Weights of a small mixture-of-experts language model, trained from scratch on English Wikipedia.
Experts: 64 experts in each of 9 layers, 160 clamped SwiGLU neurons an expert, 4 picks a token, a softmax router.
Below are experts of layer 2 (counted from 0) of a mixture-of-experts language model. Rows are named gate (a neuron's input weights, with its number), up (a neuron's input weights, with its number), down (a neuron's output weights, with its number) and show model dimensions 0-255. Each number is 500 + 50 x the weight over its row's rms, rounded and kept within 0 to 999. Numbers have three digits each.
Before each expert's rows: "mostly gets" lists some tokens that are sent to it at least half of the time. This comes from a sample of Wikipedia text that the model never trained on.

# expert 17
mostly gets: " School", "ism", " school", " family", " century", " service"
gate0:463524516436423503489519493461434492540531454430470500470528483587481386516501511518494446457474521472440567485367482506545532631460509504508505603510490478439429506465559503517349470552474354399559407456510476452501485434505545502607487485510634536499549546563525444507549487506498469548512555519437547520478466492530477507497550546590462514560467521501479509471527547489627499483593539423643510516550450521548424408515432584547525510532510553418405506503504460454539494458496446542380490513516591469567532435472515407508478400490519458543563486579434548513617468481478424498486503533432511487485516592498452515491430488431487440488465473478538582509572448460446451481444521408476483539426496464461452458468507456507600492572515501474526566462571545499501510457532488
up0:527479505499455473531584428496572470540499457366362489483482532595445412490504515496468599456447604440449495428376573506634507538429449498434468512527495475499470519475451455484403509508488366376550400565504467542494489374477533525540531472458594467492550514522525487499556489498477467533559524528374495549433454473546497549489528567523423431524519497553590451456529563575618441535526484465662468442526494513564405494471487556515495531545455576469537492513442519490532497447542455564453479503559555428514455470492516421502463488438575515545502481509439499453553471449547533499474495587460513493539536574519513531478382541436504523468474492454514585395529436491490478450455490414570491570466465570491450505492499463505536491524493490440493499473540549451497501490497436
down0:585467487493485492434379469549505589548522571533417590508493477557505552567484477479576455499518540490427556589568472530640423472517473536497538519530594464410454467572465454443445495469475443403509487549559492471482550400446457498538426529523525464519541503530550591506474608487485473500532459545581474492438489449549522518578532428539499527432514572406506404537509530540577479546469437515506459487384532492535444526451588430470524439547576605478527526588615524489470471529535516460461541539505491449589460424582478451498493543466414528533473490434507498446462521480421531604521518523522429481463532465474514526390510403430494578519398515482500508498441473466578543515503539475478568501480550482522492541451492404494623492547496537428571437483537422558460489548483485

# expert 61
mostly gets: " government", " state", " population", " species", " case", " public"
gate0:420442524559557477408614394518546527543486577477483470572491545472535478411452519545531452512426600576492513491552520480588532576509464384508561521468580434566502497492502471541462543448496562504551646538519414477481507471499493512544530361506454567511437499569451611547402483535519537364468494526491474508553499439570513451510584500456524459509482453546450442539430477563519533498487475452419439492472479577547537524443433450410518508540452531524577411530564460545555500432499504580392440473450527532553526532550425500500555527471543440456482547578507493491526573491541426542516488546556570487579472432502444499463583388494473477600486511471563517564489529463522511560547502497400472465486503510511448413544446527482496467411422519510456575551439490467513515474532520
up0:409444461562516484423592400504521448445468613446442470563517475494498498451483465469429544490518503524578532499519552492503470502526478450512540566545510418585537497466486439494503600458469514407540596477515434488484519584474460500462508402523597527472477459511455516569488488511485535488445448533451447520580457396505502468599509566493555399483469595505489443528504471579494491507466483426444564494502463557553440458482425494438499473504401561507503485497584499512586495444500471536424443490378461549471478459535464469617490551497531557536492571586496501501513519534530491479500525495484575469544410576489458491402491440564430460615503521512475481484529532428575438464526386580409514476497520427523433448571475547509459456416387522547488667509490508389497499452519455
down0:540485544503564438517527508568532408545567458450481497458515491479524513489528561492588404492494425453541446424527558454491633419467376553439530494530521540529497547507446503548478537387470524492403549480581530581537586517466469568481392471471510521514458417532523486430509414471592543466564433450459497509509451550449531544503481516517492553415549408485425472497522523453511421455520405494495521465530421535540490418481504538481481509459609450537554539533598466526395453592473614531450478467470522428410614479544573470454574491542496423476522471560400443509439502487589445431450517401434449446530488537469470509509501568488497482446502534451481461515445512489452502512488603485507507549541442502455523539601478427481501537392374528546447521472527502519543474471485499

# expert 45
mostly gets: "ro", "é", "ph", "he", "ron", "ton"
gate0:462485562499541446516530482487460402408566466566580413598540455526428450531546551447443409452517483541474602523560486507570515459548474481493470527513495500560516458521439536547543551549546503528457487458515532569387556432492575468466513533469484426520589554441526443486566476545535425540525561512458402462426538518541563407451546510480397477482400579571462457457455428428591513438558478444477556556430468525516561474482469556425517577448502566539487504540490450531476455505540498419462518410578436456537503467427575535499533460460385491387418468515478510516559448472493473468426525467528531542506496523538581500590486512580486532534483508505553498578487507554509462570414640466580487442497537431442442539547606479458505454441473556472503537507409488555529484467482458
up0:528551451443521448561585500464511633511498496518410455486527499493539511516575492530455589504515538504505418367466521421521503615493420493556456443530450430519451597506580427535428454536328436473522532503562457540561586511486512508485529428515552487542458573414540541568522480442480527433542471536452532528505519468423408465521460412565519451523511542487440506554522572580525499482440556598510484448463526455562535531564524510558492448569516437475536468508436506484551478506507539534485499508537477526465410532504462525539523537467521621479539445451506454422448481549529504533484544572548400577518582477438499537524479494546560489444446537400477484519462555582498478455606416464449482406460530474530551507459419527462503458489531425664587503467511416534477484472508519
down0:536453509467491486551549473576545553439536510620438421541568523521556488609566521492513569577494559527536396565490548496498411611456620452569446533502544512487462468469511447396524496412426470403425460547482460519505460545377431499500521633554483503512516492503490540482518498489437454501581461553484556540495427557522491463488490461487400485583574427540495502466509464520491552503458506427538528502471518605580554502525543405462528443495564451507410500502506507531530510502528503565627391628488471471497488508483407501428520475455433550440570463493508468528507630564516463506540468511523500532399570466496417460442551477506534479498491582538467417451522536528533385442443462457458506559422521515550418484484442493446517445526510544561481495489566502469522553461512540

# expert 14
mostly gets: " United", " World", " States", " University", " 2015", " American"
gate0:477503408519553461473533512521445403469469429559512448522557452544409581438549531541556491477553556487559509499555509419486561491539551537532538578447535602549442458457510529504551555425549503518547529497542451451594506504552465620492565506594413525476538537479461459500468446488425538456473544544504468474392561484529570480633488554452530462451496498543606517439530555474621472486579552434521549493527463505524533416492471576536451520430454525643400469414495551522440462462535550481509484483504565557371459430533432512491486521457580455489436454543501472499488459496483509488470523503482526452533531487521515439514596553520584560483463428588523419495558544460616455574516460405535484468478599483494536426479577549467554557443561526507492436490502480494609537480484478
up0:428452432523495374465532465522423456495517472496476490512514505442514524449574534520491505406563445571576537635494562406490521531491520455455530619488492594516470456469462469472514499442547501476571552488513522472574500470482477591505658472531436491485513482570472428452438430484422528538454455537503442407420578513554478443614448528439550474498502508541491526450488501427629472421585508463594474534447484549527557367485385601538497559448533524584484542467495561512410479543507524481544514505516572568394459401557471559454479485552520476454465539510491453448475437539489546479376496528462498493503517469647469423499518574488494543492500470469443488502516480503562476558446505424508495417463554490562515459593542544515468489523477471436488481484558492514506496508580469
down0:485405525517519408419503581512486462576517493482538514510575426485490526573493451520469509523471451460498476533449513510565441528525459429445524509540577500428463393511459573527591480521529405534462540366473482425515492531450464474538461490516526553489512518485427555458522465419418518510506599547553539299460526442408474459487409554515554534456523532422460426544457496422412512468538540486440518541526545475484421514580478555482503498434457439522438502522510456517437488585575575508531527447521515576519489462499563465510540528472553566486470512464502507426578484528449550518430498336487433493492527503567486494396606585524551419499579478561461509653586562540466489453502457469418468543569475502478468554518453530541500560475447494505474456562431459503498514536526451

# expert 44
mostly gets: "or", "et", "it", "in", "ar", "ot"
gate0:495473509534542524514458544470535524522511524521499494550530425525457568514529480452528575481423512507500435412492491535503574465546488517428400616459419505424531587497497482395490519428508465361532464498502545426503588455478419421424575410500438504464483495507416398454528543503485576506553481555509477539524559490463509455494477508624526428505409538466498432500454420535485579459467556414455484554556404474516562436538544550556483418463483471520459515506558455563480506532432504413541428618558542538390529559503488454495438424518509483591467571517504572462469473486439481427558547475501560499487500480559524563574469496434508569447537496461401530544449494487531386438432483398445442484419546549455567545543561458491586537452453516518450502524478504504589538449548460
up0:529484425549590554445512619434549536517586569522489515504505416522482565491526451483522503500470616464455510466472524534478554451524494568453461583447478457433487442498481476427515450466526373381501509427501473483522555456512450424502537477479504452536472503515436444455537522522456594583593485507453544427486559542488431492594462476574538483431495525520520466498483483480483503515566534521440512511457414513489495415567543507465511507428494513538500588498515470677506529545439475470496481548542462608422545539504423405559499375508492534542493476506502584482433411517501444424573547512491531518502526425526458587525421472513462454444521473512415501550465432445419411389488479397425451589470443522534561508550507548458525507459484496429498528610403508450536570510502440
down0:512618476448476490495439526563507404503501445412525576548525485513543509460488468427550479520490491470595510536414461469537424477492483565456405368496547583532500548440505519507457510478560543485619484511606503505475558476580415457495535514484476505507476545510482523517500479482514499517498448596426474445519521583380469405565476461475471455515486512542535465470450375522488509507591456485489598485498488514421454542502450497513438540577505559487467513503476462550452495408474491559466527514466496445501523569487570521584482520512455542462540629386472488533519537455605513532481471511563551470513473505508486447478499512546492522589489462556536550449540571511550509546501561593516558485535405475419539516431553376501463496647424481422432439493467419376596513445441420

# expert 27
mostly gets: " District", " County", " Church", " Democratic", " district", " north"
gate0:498415499543476556466469387446507542498447524538444576489470440488409454549468495521473448590556459510563474517443585515572467539539402476446437419475561472487499501441526501505432484556475423548481667532412539532425495483548480465502468477418529524553508466473511583463495583476491550496461502503587564426455531560533530488515458503460533396484526472495472543429491446516533443415490542551485428526521560617502512495568549478452439540469532515474484436550620542554577582455408498511538454495523558546467515472555554529433477487482483485426495510513612572553414389596502490387527477573555510424448458489559473544439517555470494390434590528487478426452482547433575512494459434606483499517625520492525552533456472525495502553416486471431501498459480518469493497458541529
up0:523470546582503597367493505498498564509503537547414564539550437522357532557489416434512405565516548473489489551547529454505529548511409441455483441497511576437492497460457529491480490496492482407442618489396573508448515489530355487513474496474449512476481503459445503543506525517500504528485543462542579447518552480589582490481426560465541440501499467512412586466471481463519450449433518517518560503493572527430497491607449521498406525448512491475477436568518570487555482463403521470566463498455528584461447540598537598526490468443546451433523498463505546504424405529521503460573446540527474373409511419523510503526579618518509426475667515520522453441515542443522501533449513556480466455561531504436513454532485541437464457405475523447468495474475483437453525558503500
down0:615462494526469471519500476546445460448446507538519506488514450481560442460487514550540478512458585475527501462579526512492561496592513466544501460508387478483500457523595465447513460492397468601561538542560402358461478520478532520525464389554543538400623539435584453423549466454584538433519509448518452509580471491500512583503540611499517485473412499511401537404528556523473481423558477482507553580533558403529497459503488482444494444495531526527430509497499483496576581453541520443549481472430581554476547456533570433420506403524449509450452466563429411506446402453476543491529567505514535528595534480525503362541485434458546507465464470532427525612499452538444524539468538390572549505551514526508438446490515470486445558480498503509506570535436452480537454458464473